Weights of a small mixture-of-experts language model, trained from scratch on English Wikipedia.
Size: 9 layers, width 128, vocabulary 12027, 36.6M parameters.
Experts: 128 experts in each of 7 layers, 128 squared SiLU neurons an expert, 2 picks a token, a sigmoid router.
Training: a variant of Adam for the experts, 482M tokens, 7354 steps.
Below are experts of layer 2 (counted from 0) of a mixture-of-experts language model. Rows are named up (a neuron's input weights, with its number) and show model dimensions 0-63. Each number is 128 + 24 x the weight over its row's rms, rounded and kept within 0 to 255. Numbers have three digits each.
Before each expert's rows: a language model's description of what the expert responds to. This comes from a sample of Wikipedia text that the model never trained on.

# expert 55
It responds to: Digits in numbers. Digits and digit groups inside numbers, table statistics and years, such as 000, 600, million, or the 2 in km^2.
up14:106110118111129126104093109128148146136169118121138087107139097135159142145073119141128073127149127126082118135065145131104127082141151157163094176111132130143163126133140183131145141145129103
up15:159116135124165137132134122144114111148144120107115107131141130134112127141127140169153108118090135122164156144107149134134120137181140097180079136083119119148116116162121146127158103127121154
up16:102133091145120122126116143141133139109134220143136173148105176122106148084113179141133110106111128130139129111161128141118098136181103124171100137107131123164160122111113069125157107183118136
up17:118130155145112122115122147127129132155099129093107120139158120138158148116087173096102160145119124120065135138116129107137154095118133140147178120128143126118104140139134119121172133107141122
up18:132128109153099155142099135179127112137134135120134122124160135125143159145095147060142138099106142094074112128124132147136142072144119094092164106214168143078121095097136141099129130104148108
up19:138124154148125148132124142162083114104140141131118106108097134152140157169091152111150098166128127100149160117147157140107108148115116126157127100168106134110131136100117086156066131128111160
up20:092125118117119135157144109163185130112128092138141122123122133132116112161129075086118098112088132141155104132130117153117136126108126137125062121108171137173091110135135146157120144124078084
up21:144129095108101146139087140083155136087119137147110141104157132125139047114168134115109143128095131157160171127087109127117111144152177103100155125146162136116085117107142141131145135137139096
up22:166124181158102120108085091175115137105107135099166148067141108132077128164132137134110135139124142141136075129121133134179118141117118136150134135174139131142102139111146168107130124127113137
up23:169149154147093140126106122086121172126103119108113099138155102094154104143147136128097105152101138155114097139086124111104104075124141152111124140137153141077152124099147135143111147125133086
up24:120129157108143102103124157111174132157125156153131088154171133146119116170157139073107096140129143135130127131084108175112166138080107147119081171159127138103131106096148162127185128120162136
up25:076105155184150130119099147136117120103115107141156137120111152137142126121182104108140138147101147137140122143148118148169132159120125133146108124125126122132124129120124124132180134140104157
up26:118144144101118129171134133195101139109118134075144154137123129162102130088135134085130095189140151112151094122170147168147118062145121130121145102123150121146085134123105100108098127115109125
up27:146118114135138093113097139156120140155159163156145113165121160124079138073135107161179188156073111154140089146131139119116116143123132124140130113137155119125137132137139143139153106171128103
up28:147114164160149117113081137195108125114102105117151150121112109139128182150112152118130113135115132103166142124132155136154144151117132133158142098168105156097084131138120140147098120144111128

# expert 53
It responds to: Name-ending word pieces. Final word pieces closing proper names of places, teams and people, such as -ets, -ville, -ton, -ford, -ley.
up0:144112129126155117141122134094121144108088125158129132144111142140097174110130119156105093193132120129101153082146111125110128126109123112102100139159143170191119118132135117122142069117124131
up1:144203112184161119111117130133089093141156148109123112105120150149115102108139129105101113121136134119126086157110133174141123127114091161131117143096122114077123156152136135121158101133174162
up2:136114162134119130132117157138095137093135134100073086146136159127103129113140099143135139155133160176089099144161130118139125139108084153115101141102140090162150106164130144177166121128086112
up3:125118137093112101120155123133125150170133099134102146127105110104146154134120146127109148090168133113167116123160114122150124152093101110172148125136155147133134179124135130102116114103098140
up4:166127134097114148174143131150169139134110102103127144158133150144160117105156129143132128143112113121126129124153183098145127138150123106102129124107125135087146096100113147106104096118153162
up5:090189151098142081109112127120156147126117130108119102075142117112142165122114123146142197135133169130132135171117119076135124128119122091112132134113135123137107133154136090120154141117126126
up6:122159148155112155156111098106127093151136167107114087108146151082140115126167129149117148101097162125118129143104174147150137136133117138120127131097090142112143129086098136089092147109143133
up7:162104136134153119128154140114107120137118141159106087144148126128114184094156125101114105138149107164114124153172136068126134130084104125148083147171094109133119157172122145130158118137113133
up8:121059159130141085108107125114158144105099117125122115123167134112122138129127102179141143149123121156147056080105143140134139124146134105123163192104101147122108124124112136118142134162127138
up9:134049107121127118134126129104142122101146116129123112099143065184178096111125098082123131155092141134146122137157137164106144110128161130121156129153144126143127139111191136138130146153118102
up10:124090112091142131148131145082133111107153131094060102133127119156165140097141092114113147107156145112135090143165125170115104129129117127144144162153165111132114105163168110140154159158142069
up11:155137173108143130136127114064120119130134104135129085134138132151129107106112100173115130148133109140145109118112131117135121148059122121160138169111057109133136143181123128102077128108150126
up12:159136157162135115131143106147120095170115105135116137104137145085104106111165117140148123133096158104110138126157143148166159154114157137126142148086146116138099156070149134137144121124121145
up13:094137136096123124167145127091158120154183157129151164075088134112111133145161146129107073145133155124155062149134127171150117133110117148125146148155098106117150137109124133110169136139128134
up14:117155157122145091152122130144142086136096120162116116112150107113156100115109127153144123144126145093112112123128112117152114135125124094165072136131152154129103109153174142145181112159121161

# expert 43
It responds to: Last digit of years. Final digit completing a year after pieces like 200, 201, 194, as in 2006 or 1945, plus –present.
up19:135124090116138122097089125097076108122106150099133101143132110122144149115139123130142125131107097115145113122178152146108140075071110152141113136112097124160130152149136150126114143151129132
up20:133100099116109061120077119118128160170180147125139071130127117114159128128142139148156089137104141115122111145164135127105144072105095110153100164145122123155125130104116127154159136103151150
up21:109123112153109152117157129135147158124096173138089106112125173117146144134103134110140103142103168104161139150177137136134120143143144144098115135137131145105147118157116120152155124156110111
up22:083120136116139076144140156118159121164107155087138163136143120136127097103116142133114147117156117144092093121112129149140116099100136122127123119141153141138056137127152106153102117105112129
up23:085098113134110131141112117146140141119142124129098145108112141116107133171148121132138165155148098132127117114128137117175126061134145141120145129166106131117138126134139095119130138117152107
up24:140134094107132123111106123107082114119092147112122106117135148155143139119141105131149116145136105128152135102171161136082138090098100108108133130111088135110150140161134138111136131175131102
up25:149088126105164119102120130109117147112107104130150111146110115118177140096128094088158118144118190141135129122095144110108125095176166115151136135135117153120126116167092153116131142120136122
up26:164112124140130164131151108173106132094115090113152109161125119129124126186103123158155108110083120108125146147091114132132117104169138127111118155144143146096160132118150127167158136097140139
up27:118135122122148174140089101097134162134084171129132087139174125101164157143112119081117109125107113118150137114112147117078138094134149127165096148073113130145142117129126103156162127139105109
up28:126082158117139153105139118115112143135089098109141130117118116151126120148140091115131167125184172126130136136089138085152134145117161151119164114100130110082155103119124163116148150154133116
up29:088132121108131111155103116124129149108069138114124124130136140101138158095124123104106128179153099101113089128142105131144134092140110122127111099146125158163162140152153133090115147152093145
up30:145119115134120090117161129106135130158122085131094096140178143126144159091118157155111101126166112099105141143175100099100139104149126146146167107143127160113123095140155115141117143152140123
up31:149096185150107086111147119103106139132119144123136110139139092131058140095155111128182124108080154117115152117145105102088137146149153139128149164123153127159153138129118109090139139139173153
up32:177132130147117130112130123086137137117154142122116144132109129112101149115125155109154082118145186120156123124114160092087104133134118145108120178099173124118136109190129154132141137142137117
up33:106107099108132090177110149151110117134174130084111139142153138120102147107115096124159140127084149175141124107096116117102117101151161153144127139153160128111115116165101104116111149125125110

# expert 39
It responds to: Coordinating conjunctions. Conjunctions and linking words joining names or clauses in running prose, mainly and, also or, but, &, etc, until, though.
up14:180109106142137158139150188124126094157152147140122057136133142103143144120113130107151084122083132153125111156107133119107135125121112124111074177126141116131134145118094092115114119101153116
up15:127131134148136072134103116103122102125158130106151102187129115112124089136139071141149119066122132150124106153125136135115112128102126162156099131096109118143148124172119160160156136124126112
up16:163070050085101116125126120142132143144138140112106120138122116091142152134125085138114115153169099109127111160140154150117115128155113123145096096176129111078137124122123105074152139129172167
up17:137128154144113103139133159072116162127138152171133118078131147132149175062148119086123092156095151114145147111129111120110137103114143151123149135114151111169139149177116128131131123142114107
up18:121093111133105069162127100170106091121134133124093153109137142093128115112157159122119143115153123139178141106122149124104132172127126092152127149092203123153134124172129135168141136122155138
up19:104111115151066112124138156127145169110129139149100134135068120141119138175122147136133157128127147092137121132163157117135110148129097100115124118155095147156112134155138132134116118112107126
up20:098144119100082117110138116157143157161153132126148163100147122134100149127113137122104152155129117087102123117145135119113105103119123159129124187075125094171133140095151161183101102111126159
up21:117129078118137120125114093121109122144137142122123132122177135079080143115137147151125101123139106150100132052122123133097099119172150161141114159160140088132159129124101133134186149121157143
up22:096121178117120122130153135133117109130098112097129109096136108176119131119121111156169118150111107098118130165125120137142117069158167133121168126167080098135136092080096103110151133142119119
up23:163124129125155134134103169127109114114166135128143152147169096094131135099171124146129147097112131163140124104096125110127137131078125155137126072162132151133142177156108114109134136148117111
up24:139120095217153104141142143147155175117116151141141133130107126146119119080088138133121118128094106163150119090149136139128127134135117116137143133127189077148151126146149099114105089120121106
up25:140110120157149136130130104118131115140142130143144159134106100132140130143135146111184129142084129134131115184136139112108130088148091089126122130138151098127120115096110170131145116147114153
up26:122045115131116099159124170156101133124117094135165120120106123145098171154118136118116126134140103135099147180147122164152109118115103136129121081166140113138128139164141121153137127147140097
up27:110133158087113189116126126135106075141132116129138076141128134108074126147154144122179124141124116086090149131075136152099116073163155118132108149111109083130137115163127134136110158121103108
up28:136133163130151094105137122142127151138133134153115156106172079145061158151094135139143132107103136172150136122125122094153125122168138122120107136147166057155112134110148111112110107084131047

# expert 61
It responds to: Ordinals, counts, quantifiers. Number and quantity words after the, a or his, such as first, two, only, all, most, same, last.
up0:127123158120131134109155106075097148164165141135113102122140122095130172095092145133103116142161144110126126111103112116147150122115120097150177161168098098191148130112158131111158128108117169
up1:145110127152139118108142123156121115158117086145124135129118096123139098084115173129133117125126148126159152145146149155111140073159153156170086142104135125123147128103131088096123168118121088
up2:142097158140168132130113136153129114114154085123107099147146133141124072130108092131132141151158134156092086157106124178158128092087120163131169155117117140101157140107116125141123104157148141
up3:104139153104115092153096123168097141123133113138153166077116129122156132111146139113122166139163156066069168161107129151088141097112117120142108160155117126039126147109112167132119106131091145
up4:134142147109117086130102121156141148124108120103136114074127144088113101119099117179114083146138094140179103146140109145121135140132081138126116144080162127166159156108120157121107123107129103
up5:146080130081111125118100120169112147104152157131124130062127150144107117139129154088128133104129133168129100130105114111125131128105111080126131103143144145097118095162096135153166128148171143
up6:164114126126100151104144101117118137132154121117121111105129089124153109121136076105130131110143108142097146157134112112155107143097129124165127169158119098082123151131115198120138127109146092
up7:149137122099154074102100130125146123132118128120092114135124136116150104156139123118124153074128148125129151152164108124122135142080112141129101132134124140121170144091144117140111125101134124
up8:116109172137149083129106115113131127118093154128085162126132121139116130128092154148143138106070126123141140112148159142127147131114084112127123125150141106146104146123154158120108080130123111
up9:116112132114091090176078146140152107135116149147096123133149154106129130155088147126150130124129171123119176122136123161131143123113121129127081118082131118141102152134159109107110150106055147
up10:143122182146103126098176115158134097108154099142148092105153112081073099166107079114180123100118099193120135169112131121089123104134169122143138124105162141139142141100126121126180123117122094
up11:131136110114141082154127121092132126103163107148094121090136138127139072152117098151109132114105127169132100132173135089140108106126132144093114154134181103117184153105148123140127135123147087
up12:127115132095084089146153116108125116111162137116137169132132102107110154147129154108119124127133128165095108133067118111159107067162136137117128138142119146121131204133176140103099146121105085
up13:116142159147107133097115110155170147152148142138144118115173107117157139140098099132136133144193155109135085117119137165132107120126162090139110119182124094130144109086168110111133134147130115
up14:086127161110068157119128153139131120092164109108134154111114147114093159120118124150134114089107077143141105130080126157138111113137112114149144147096128127095143152120165145106153158108171098

# expert 22
It responds to: Space before numbers. Bare space tokens standing right before a number or year in running text, such as about 1,500, born around 1325, often in demographic statistics.
up0:113132121102112126144187158151162126125176147131124120133109117148102142146130152095165161104162149091112106165158142087110099110151089107093117174158129143115072159116139133120176146134124096
up1:085116125165085158213143114128159091147120125140117167152150144117116106113106164156118134129130120153174106150133142169136117125121153120137136099099101070152106140170100135133114146105127138
up2:131138126079118122135130120115089152159119141100129131116144125116158145119146141156123119102139096132116171139121108119154190123105106159134142079115090098134117133175128104137101157133113151
up3:084125144156133113103119128193116128144126100139128159160119136111126115146075125133123124146085136172103145147141117149145114119100168132135110117131126120135151113109124123139121098074137155
up4:170125114121137135141124143148070143151124103128130114147113160148159168131179149112132158152096155109070140136134113101121160086096159109117082130185129132086118130124130129110150109106197144
up5:136120135167153119117111113083098125137124125151151121101108108108147160108117133119159147118142093127137132110126124113127143111101161144135153166174103114132172137089113120139135129110093141
up6:117145107111151138124138136147143129135101118117103118125107164108096147128117104166138115081102116157147189105111119102162165117095136097110160068144162157131126137152152113142178122143119125
up7:107142151128111150121134116125136114127116148116144135113086145184124135155127117160196154091135176068130136093124126124166164136144117114154101099132079111146119116118079110120141150119123204
up8:117145118122195134146174120089139121119162098130128127141138096113120135134105100125151142147152113159104154177137109139133081121153128131121079131101156147174122123121116136135091108089113113
up9:098146110132125161104129099142101110162118145128129107131092148127135186140082160125172125161115119093093076141111138160098187089126176134139112126122132101136143142106158161118194142123107173
up10:142117121143136145132153099123139133146144122080133100137121115127103093113160109134104128111110128115126132143083107221127127118103138133128155118110130129130085120141146128136139121133185161
up11:116135124142084129127070119150150115066123147136102149129128149085100113107114118103140117106082139163121136123159109138148084126155127133144125141170143150134102122123138112098117139139119113
up12:133114116162160144136109131188085108107127135122111116109170124113142139128108168125128070150107114112126093124092132125142179109125155151139118107130098117096138102147150137125124145120136143
up13:170124111126095114123139126137102130145135132138137116085109136124096145154131152099139105109141077143112108106097108113110136103156163145127084153172148136105156114100149132118116134090130108
up14:115148123155163137148122093171126116115148202101107093102116130120101140132103123082148134111119144117095127165112151144145109146079134140126159102144154123127131131141160126142184097164114118

# expert 32
It responds to: Spaces before years. Space tokens that come before a year number after a month, comma or in, plus en dashes in date and score ranges.
up0:112130137147160157105110148119103117145110154122146092093123138101117112090138103118112129163126186156156078099107124146100130138154119148118159137107140096119131101129128197107110134115124125
up1:146113091145140124137122116102150117125104140133104131123116151127112128119127116114108075125139186145095102176169170150096171126130129145138127170107131135135121117143101132136153129107128120
up2:157120159174168115115156113113166170142141164121153148167092132143114107099138135129098100125118158124105122091146121141118111180151148132102162114115122100103139120107056142110097112135126154
up3:128086111102138137086154110129109145062121096138141114132169128152131095173149128127123127162099105164081144154156131123156154110120115102126159132142149146118151112163113173161149137113143145
up4:133093152115138108138153187111178124117120105122123149162126092148156153120148129131119160090152146076145131149154209103112141132134094141149130132176103146129132144103131164068176112119098091
up5:120141144071123101111109122155146129138142060111110137115120131116128102104177129139084128090101165097112098130089116180106146111086133104128167080164117151115082121127087145118128119104154135
up6:152094110121125152109140135107122114129136118139030139102134143076157152134137134113132128107139142123121132155166133139112163109155137112130147144175118128118160158127081142104180112143117118
up7:107123127189129138150156142099111163162111098135113083133136125126133153163148129129167065138165102120145115115123124133090128125142141158119108162112135085095124130073116142161161145100178126
up8:120136137090097119126137117132133135117134081137090171100143122135148127122115094145194133118163114196152173110174148114138132151127131117138115135125137125141145117123066112132120129115101094
up9:122129128119100123128112132109139128095154112138138160125137057138129113142120140125129135152161120123168119180119167115130143113143111141100106151111123081125132127104121157161135131116130108
up10:100120164122070136089094126099099128107131109135162137110162132130168186122128116117123159090172158112108184150132109112157130143128065132118111095113156155190131125159116156091172108139118146
up11:136087107134079148101097137106075140108111141129082141079156164137151125105150155145166156147136141112153157110148145116170125095146125126174152151120086103161132114179108084126132095148130141
up12:123109121111111141134153209112176079122118150141116140116123107124098104139114125122145109108181162090139136111135145106136114151153146079134119113124136115100091145135113113149132145152122125
up13:088126151134162114072148122134136141104124148128142106117108137140088080141136144149101128126152134118125095084100120197133197138105117114118133102112217097142129131114138114127108132107131138
up14:145124136124128127118050131087097159135105152122081098081160141113144150139187136141180097152136143073176109128136141126108096114144133156167128154167083092149149123109108114115121127109169092

# expert 33
It responds to: Line breaks in lists. Line-break tokens ending infobox fields, list items, cast lines and table rows, often after a parenthesis, pipe or period.
up0:162117129107086136136101130081143194183136140147081133107132104114146170134137140143168130118113128099093148158150166123109140111146080152119102128142155122163086136126114074126155139102138109
up1:174076110115086097178105138129134107134127154112131131136097113167176135174119124141143122145087151128131132115132138161130159097139123167118089112111149083130108119152138112113145159095083123
up2:168147114136166136120115145132130097099121155129114146114119127141157153147084146135138107113165129096052108086116129133140132092071114152146122129140129138122108185131141094080096112167138116
up3:159112154137115156133130117068116212137109123125106122063134123120141139150135100156152113125110153147123184109139134159159138112110102119144144132126109119100147128101130145148155068115148073
up4:115118102181124142105123115127131141123108162110124130133163112151148141118121142110086117176141110138135133093143109115110165128140159168127138084158109144101073139120111187096100070152129139
up5:124128139117103101133157158127118195105172163115142087099116167144087122128139073129104162081157143107153161152127151117143167141136150119097127145124088147164169091151120128111117106122169113
up6:149097121154155122091124137089150143127152146125115110116136098097112150143172141126173140118163144126102122118108092102113107124205129109139130116125140142098132127134084159102091086117135119
up7:085102167134112101158124145160128118136138177132128131165124130136116107120091124116160128109135138118168110092140167162138117150120132111110140094120138161070123157130132157139118104149068099
up8:119140138145149138170109149165173118132115171144094129122143132112128115127116124096139142146128117129138147133115178130128118101147110120150154082156113152126161166195132098113135079115095093
up9:114122168081101132109108092131130146149142150108116139145132106149183121156138100138101137126153094157130066121072113157123109141127143139128090142091116097122120124127112130087134148100153107
up10:109100134112117129144149124131128076157161130136122095146144114117101110119111114147125137122120131176133146090147123114126158108171164112134127165118112099155093166141144182137139146105128157
up11:147132122136107140161086107110099110170206097156124131136144163119134154153142141106152113131117102124116155111120138124115154084165122118150147135093136127129115106140123109131107077128098104
up12:126161123151127122119136142128087121072152082130139092111125092179158141158094123140135137066108149123125138158082183109124173068118126167093110170131133132122087147136143129138133138133103074
up13:144098127130142136166158130142139137103083140110103142124124139120134099157149131156133102117126162067155128144169113132103118134165130116142181112153115105123129107146121168083139131109120146
up14:112104104119072136134118141113114119172103137124083136101189145105083081145145118125154120151117113119136139131136134102136111133110139126126118119138179105118158145143111140192158120140117122

# expert 37
It responds to: Surname endings, 's. Final pieces of surnames and place names such as erman, ner, ington, wood, plus 's after names and pronouns.
up0:162085159165114121094098121149143105129126126100117105127169129101135087107158119094138064090138152148084113168136139158114094102154121135173068132140116112140139139109137189117132138108119094
up1:109109152132090136106099145089148135104153158139125085122140133096171132156119086147130074129130150128133145103103097155160114143158133085101127106153153130139127146162099120125120148069105127
up2:118098164096125076113119152097096139145153145120112118155147122136120141107098192135106125096116170142111136143122131168102105123130193154120167147155079097154153135123118145147142094126152139
up3:129146132162151151137129107150154165115119133163143158098140107136106105138108122125083119126113111137183112141123137107097176115162138144151117169142160122089077142139159106147087057103140137
up4:121145116138166121104122128145117113155170112144137140121102075119141129101130098172154155111133096102131062131112143114168151119125135145117077132125153108144134128153174150150121160094123133
up5:154129135138123132151153142121134105164112115146103084110115141124165060098179095111135100161135124104148158125154120146126139125133140113121166119096132134104131126104080159140112138096124127
up6:084099134151101150128123113146171132148136150155122148157161099104120133112112144122127115091138125171141156118105138112160140089146146119110121156145116101133116130203109097161133146113130096
up7:180129127091139118129119128062135152179108175116140104140145080116139137116096074145119104122125135151168182133126147086096121117114129138089162147098085118120135127155133147123143089136124119
up8:106081114114092116134156161130118157126087167133155126148185130110183104123134103129149127141093102139163109142119163131143109109138121155124169174130117083147089126169139134144155128129096096
up9:159078145130123151178178099126119115152072139123091140130166089117154104106144121132140151154095117115122125105129117144173140130151114097170085116078112099126154120127131122094149125126142086
up10:157142135101124121155121125145106081113151091131115068136164091127153147102106181130153132147127108186147131148116141110134146093114131140144097131166097086089128118131092117132108120101168122
up11:124081125154116141110143105102157168158100134141122118157162102111103156136118117111136089147129124099138131143137143114105124101142145166111145173132086153167113141128109129101139154090088145
up12:145138142150143111126107125119161098102048109160098136095084096080110113128115109158153126139169168089113131135129101159121147141141130083137117146136130121109134133136101123112122106113102184
up13:123101138145117121118130128165153117125168113114141078174132125085127127159084142122142157134152142121144111118107121127119134136149119145148112118166148114168133144104128134134145124092093142
up14:154138080129138148151096138107115101108133128132152131109109120120114120106122196107148114111125078178128116142140131147115141089129088120147132127165106147135175151087090168131130155107137090

# expert 29
It responds to: Quantifiers and determiners. Quantity and comparison words before a noun, such as other, more, some, no, several, many, such.
up0:121122125131134121107082100146095120126094184134113172161148118107137125146092122164147115095083131153118115080146117120145111117150130128146128127133145125099069117116181100151186093164165126
up1:130172118149131139125120100159129097126146106117140184092205100166190126129140140129077139141117125129122132121153128110139122129138144152147140101123106172121128091129144121119120149129097149
up2:128137178095116149138130118158121139114117157121065103087167150139144144122115129064133123099137122092133101148093182121137141112121091120134121106137121135111156136137168120141169108131119082
up3:101129125151083150132141141155150077111141111135108080117169124103126127143134201101133093096123134085144158096104101183067131123128144145104120120106141135121145119123148128107171106116135144
up4:141095142125075129154111159154127137100158100099122133111144120152138124113160139121110155159141127083118108124077158167093154136142125134104174149143130084123102113103145128130109138139113113
up5:109145163160126163135167083177174143133113116156101121139121132161135173137131107090161144113117109138107122121078102088090144137086134147125133118105138114143128121143126120170088095094124111
up6:097098170151104129144153147165138138143112127128063138128135151157202109136124119096152121115095151129157149116142137133118118077144163101119108096157134127077141136136130137169150133134116120
up7:117130132099134108101109124171107111106125107098142153124097109119120153122111129125106159095148137122137132168109130119174133164109170164188134146171114101145146139136133147104157124125093119
up8:092136123124117150130139131154121178093125157147100119097153163132168161143153166098116129075068131102131143097139134140139154142072097130136083101136106122109107161123139101176138096104165109
up9:104118136151088134183147121095178091101137134161132103114135145132117116094127116122118124111108077152157141144114123105147092152121164120115108136135120136161130148119105136167129070188084138
up10:151139132141122100158159138159125163136163148096108114133165106133158110091103103108144126129112154146164137125095133101112119109127127070158135086126149130104152145147129127158128119096089110
up11:124107138138108120117136140146072131132189156105105130131153149103128125107142101102154150134142154139146151144171112114119119116127104125172138107127112148130131131129109108162168101154149158
up12:126139141090119150122134149149130142126135108125099120159121151162162121126114156177095111126081118152115176127106120131177137116141132155113153102153100119126159121099118146141149046121086114
up13:138091099083103076159143117103136074124131145116088112170109123127115119106109139149155155152135139130124140123160152113117122120104172120133139132115146128090163124100131123115119092139121172
up14:140145147149173123155158133152117142133106169133129156159127144085101126088097128143107133094121137125104157111145145138133132134102126145121099125145166096102104159121159129165110124128126125

# expert 10
It responds to: Score and unit separators. En dashes in scores and records, slashes, percent signs and unit abbreviations after numbers in tables, such as 4–2, km, mi, %.
up0:086109134109164070129148159143139136100136159123129125099143150126144147160134140122110149065135142139095087124132107151129143127063144151170081151142108119110150146158165105129103063129119157
up1:116143132096135115140168113161102142140111111096096089121098166107144096136106159126171095091158146151128113136083136159097113137165135125138119124094118119113123149145127105108104138125170156
up2:130099101120119125129139107111121125092121153141103106125106161131123159152125126169138109144109105132089094074157099158109129120130106133172089170124117109164117136163099121141127139104171155
up3:129124134107081099129149132153127109177151112119090136165138110163112098118163125169135129125073116129113120080141126126132114110124162148177101084139115143102079126136152136145129124125101147
up4:160120139134145155116153150125132144116149109137077103134136107126146096161112142124128072123126175132138130155126132120131174072165124090121147150169115130060170122108101134101170130160129114
up5:119139098126146129135130188116195155124115147139139135134113107135139140093122122111104083110101143126143092118129195113057115143138160186170122153109139106119165135140142089149112128108122100
up6:140117127100117151132132184160121090090119174081090086132115165134126129134129166133110123095144113112161102134137104132092132127121108105094147138147113150074132132126155118149157117089116108
up7:145112115132149130142117099121118150150094147134085125111101118131120101140108138083115094126147093079117151112160089164093129128156132131120169145135080132097127126117099098124130120095125155
up8:109139118124174118148105181112132091128094131094141137129088094129138139158152134116124136125129160112132130108141153119122126097158096116157141097144150164130125102137114125110100157108125147
up9:115064122125101140131142146140134147088082135133114124082149105142124108123143088113140166140102132146170144076133118120148145115121163121144137137132174119109122135112126113160193137121134128
up10:155085092109109107121143177125161121110148125123118112116141138138131076144138135124113088059131096155110117108147126117154132149147145107152066154130132114124134133081136139145116127163081134
up11:133101140127123074134123127097145129175134158085094134094128145133153135110121140122150120153141127096123121116127162151164116125106130105156081135144115090161127143103128114117159117100103083
up12:122121117107130164115171176133145132115140124135099107127099127167142115151095110132123100132139135102105122124109116184125131148144147110161111140135163158115123139164115131143137148149167156
up13:115142165127120133125162112097147140120126145121112120090101161136129110113141128156104131123144134084122143116171116177143144103078109135121148127095083093122121103142151121142130108146069106
up14:113125112131155108148140136134150141126114134158139135124146074124129165081145114117119117123138070105161109078111179114122117144139132116104160142142141171101133148104145121149117109099092105

# expert 48
It responds to: r and l word pieces. Mid-word pieces with r or l like ar, r, ro, re, l, as in narrates, Metrobus, interpreted, Burr.
up0:157113139094093122116178160108144123135171122098098113121133109121100130156123126127117166106150114119098100149153120188132090143143148124125139107117094150138141120134124169171125110068133101
up1:140099133161149090128119128123146156136123165129127167148127095135098109180121127099144122102096136165142096118102130129143108121109123091125098128145166127114142158125130125150107147083149133
up2:092093130131113135116104186102118136162154135126130145105111116161120154144114151131136108120162143097096158105113164160114141138147138133113154144141159124118096130138123160147123149112106091
up3:113153128141130158159094127125119150138117123128081153103157062106171144120104104132161163132100193158127111105111132130127120111126166091113136114087122094117101091132134179148147141103097124
up4:124141136111137177174168117162108141153114157101094108120127112072127119098097088143155122153121147097141103149176129123119108164105145123171147120081117130136082131182115131085117121111129154
up5:121133163117105133116185155127077134120121118136124168161142123117158122145121121148106156171111119172144062123123132120198121112122122129128100120150145149128109119121156116143159093106140090
up6:128080137171085128141113122159109144087080144119095116167100128107155084145139095122128152122153122170111106127101141144133176122118171129105099146132138137157126120140123119121147135108089147
up7:082115120111116116132149114111167108165134124128134072104160138133153095139146088114134137106152108121136095137118133138137127135124152163096109117133165031132100133155151183099143142104131106
up8:118082133171162110115137139123091145114122080149088118129150099142151127162102109153146154126078116133167115107109134138127145088131149124093141182159094140124113122117138152123156121147158078
up9:154156185136156134106103131120117133171139155100130124174135139151085145149129171108115142115152110116140132101092133117149124085144144114086163130153140115118121125135139094106140133079098092
up10:181134104086134148137146096125115172116110119098141169162117146110135140131121095111187077095143121107150114128159150146094130108137149129129151076124122097134089122080087136136149111100116128
up11:142149118088130122136126108150156119131112119108080121138148130103085099120131166132084140156085148182104100120063115193125150117112132124128138100159137103106117115164119136113131101086163138
up12:135152143093157129106060135135146127140134153147160141111144149102126115130129154144103149150082122114117124108127121117132159095143101092131135096134144137098096116165150134157132129151121137
up13:122138187117161148119170114118167161083132118101122148115145146170111136135109078104113146100110103127148116122122151113094130119073097163117131135091118098136105154132133128173111128125100093
up14:065141166084101123172114141151129074135200098139160115113113084129129141107123148099165154137157135123126115119097159175120129108109145155105131112149133098117128140115120182114163144121120100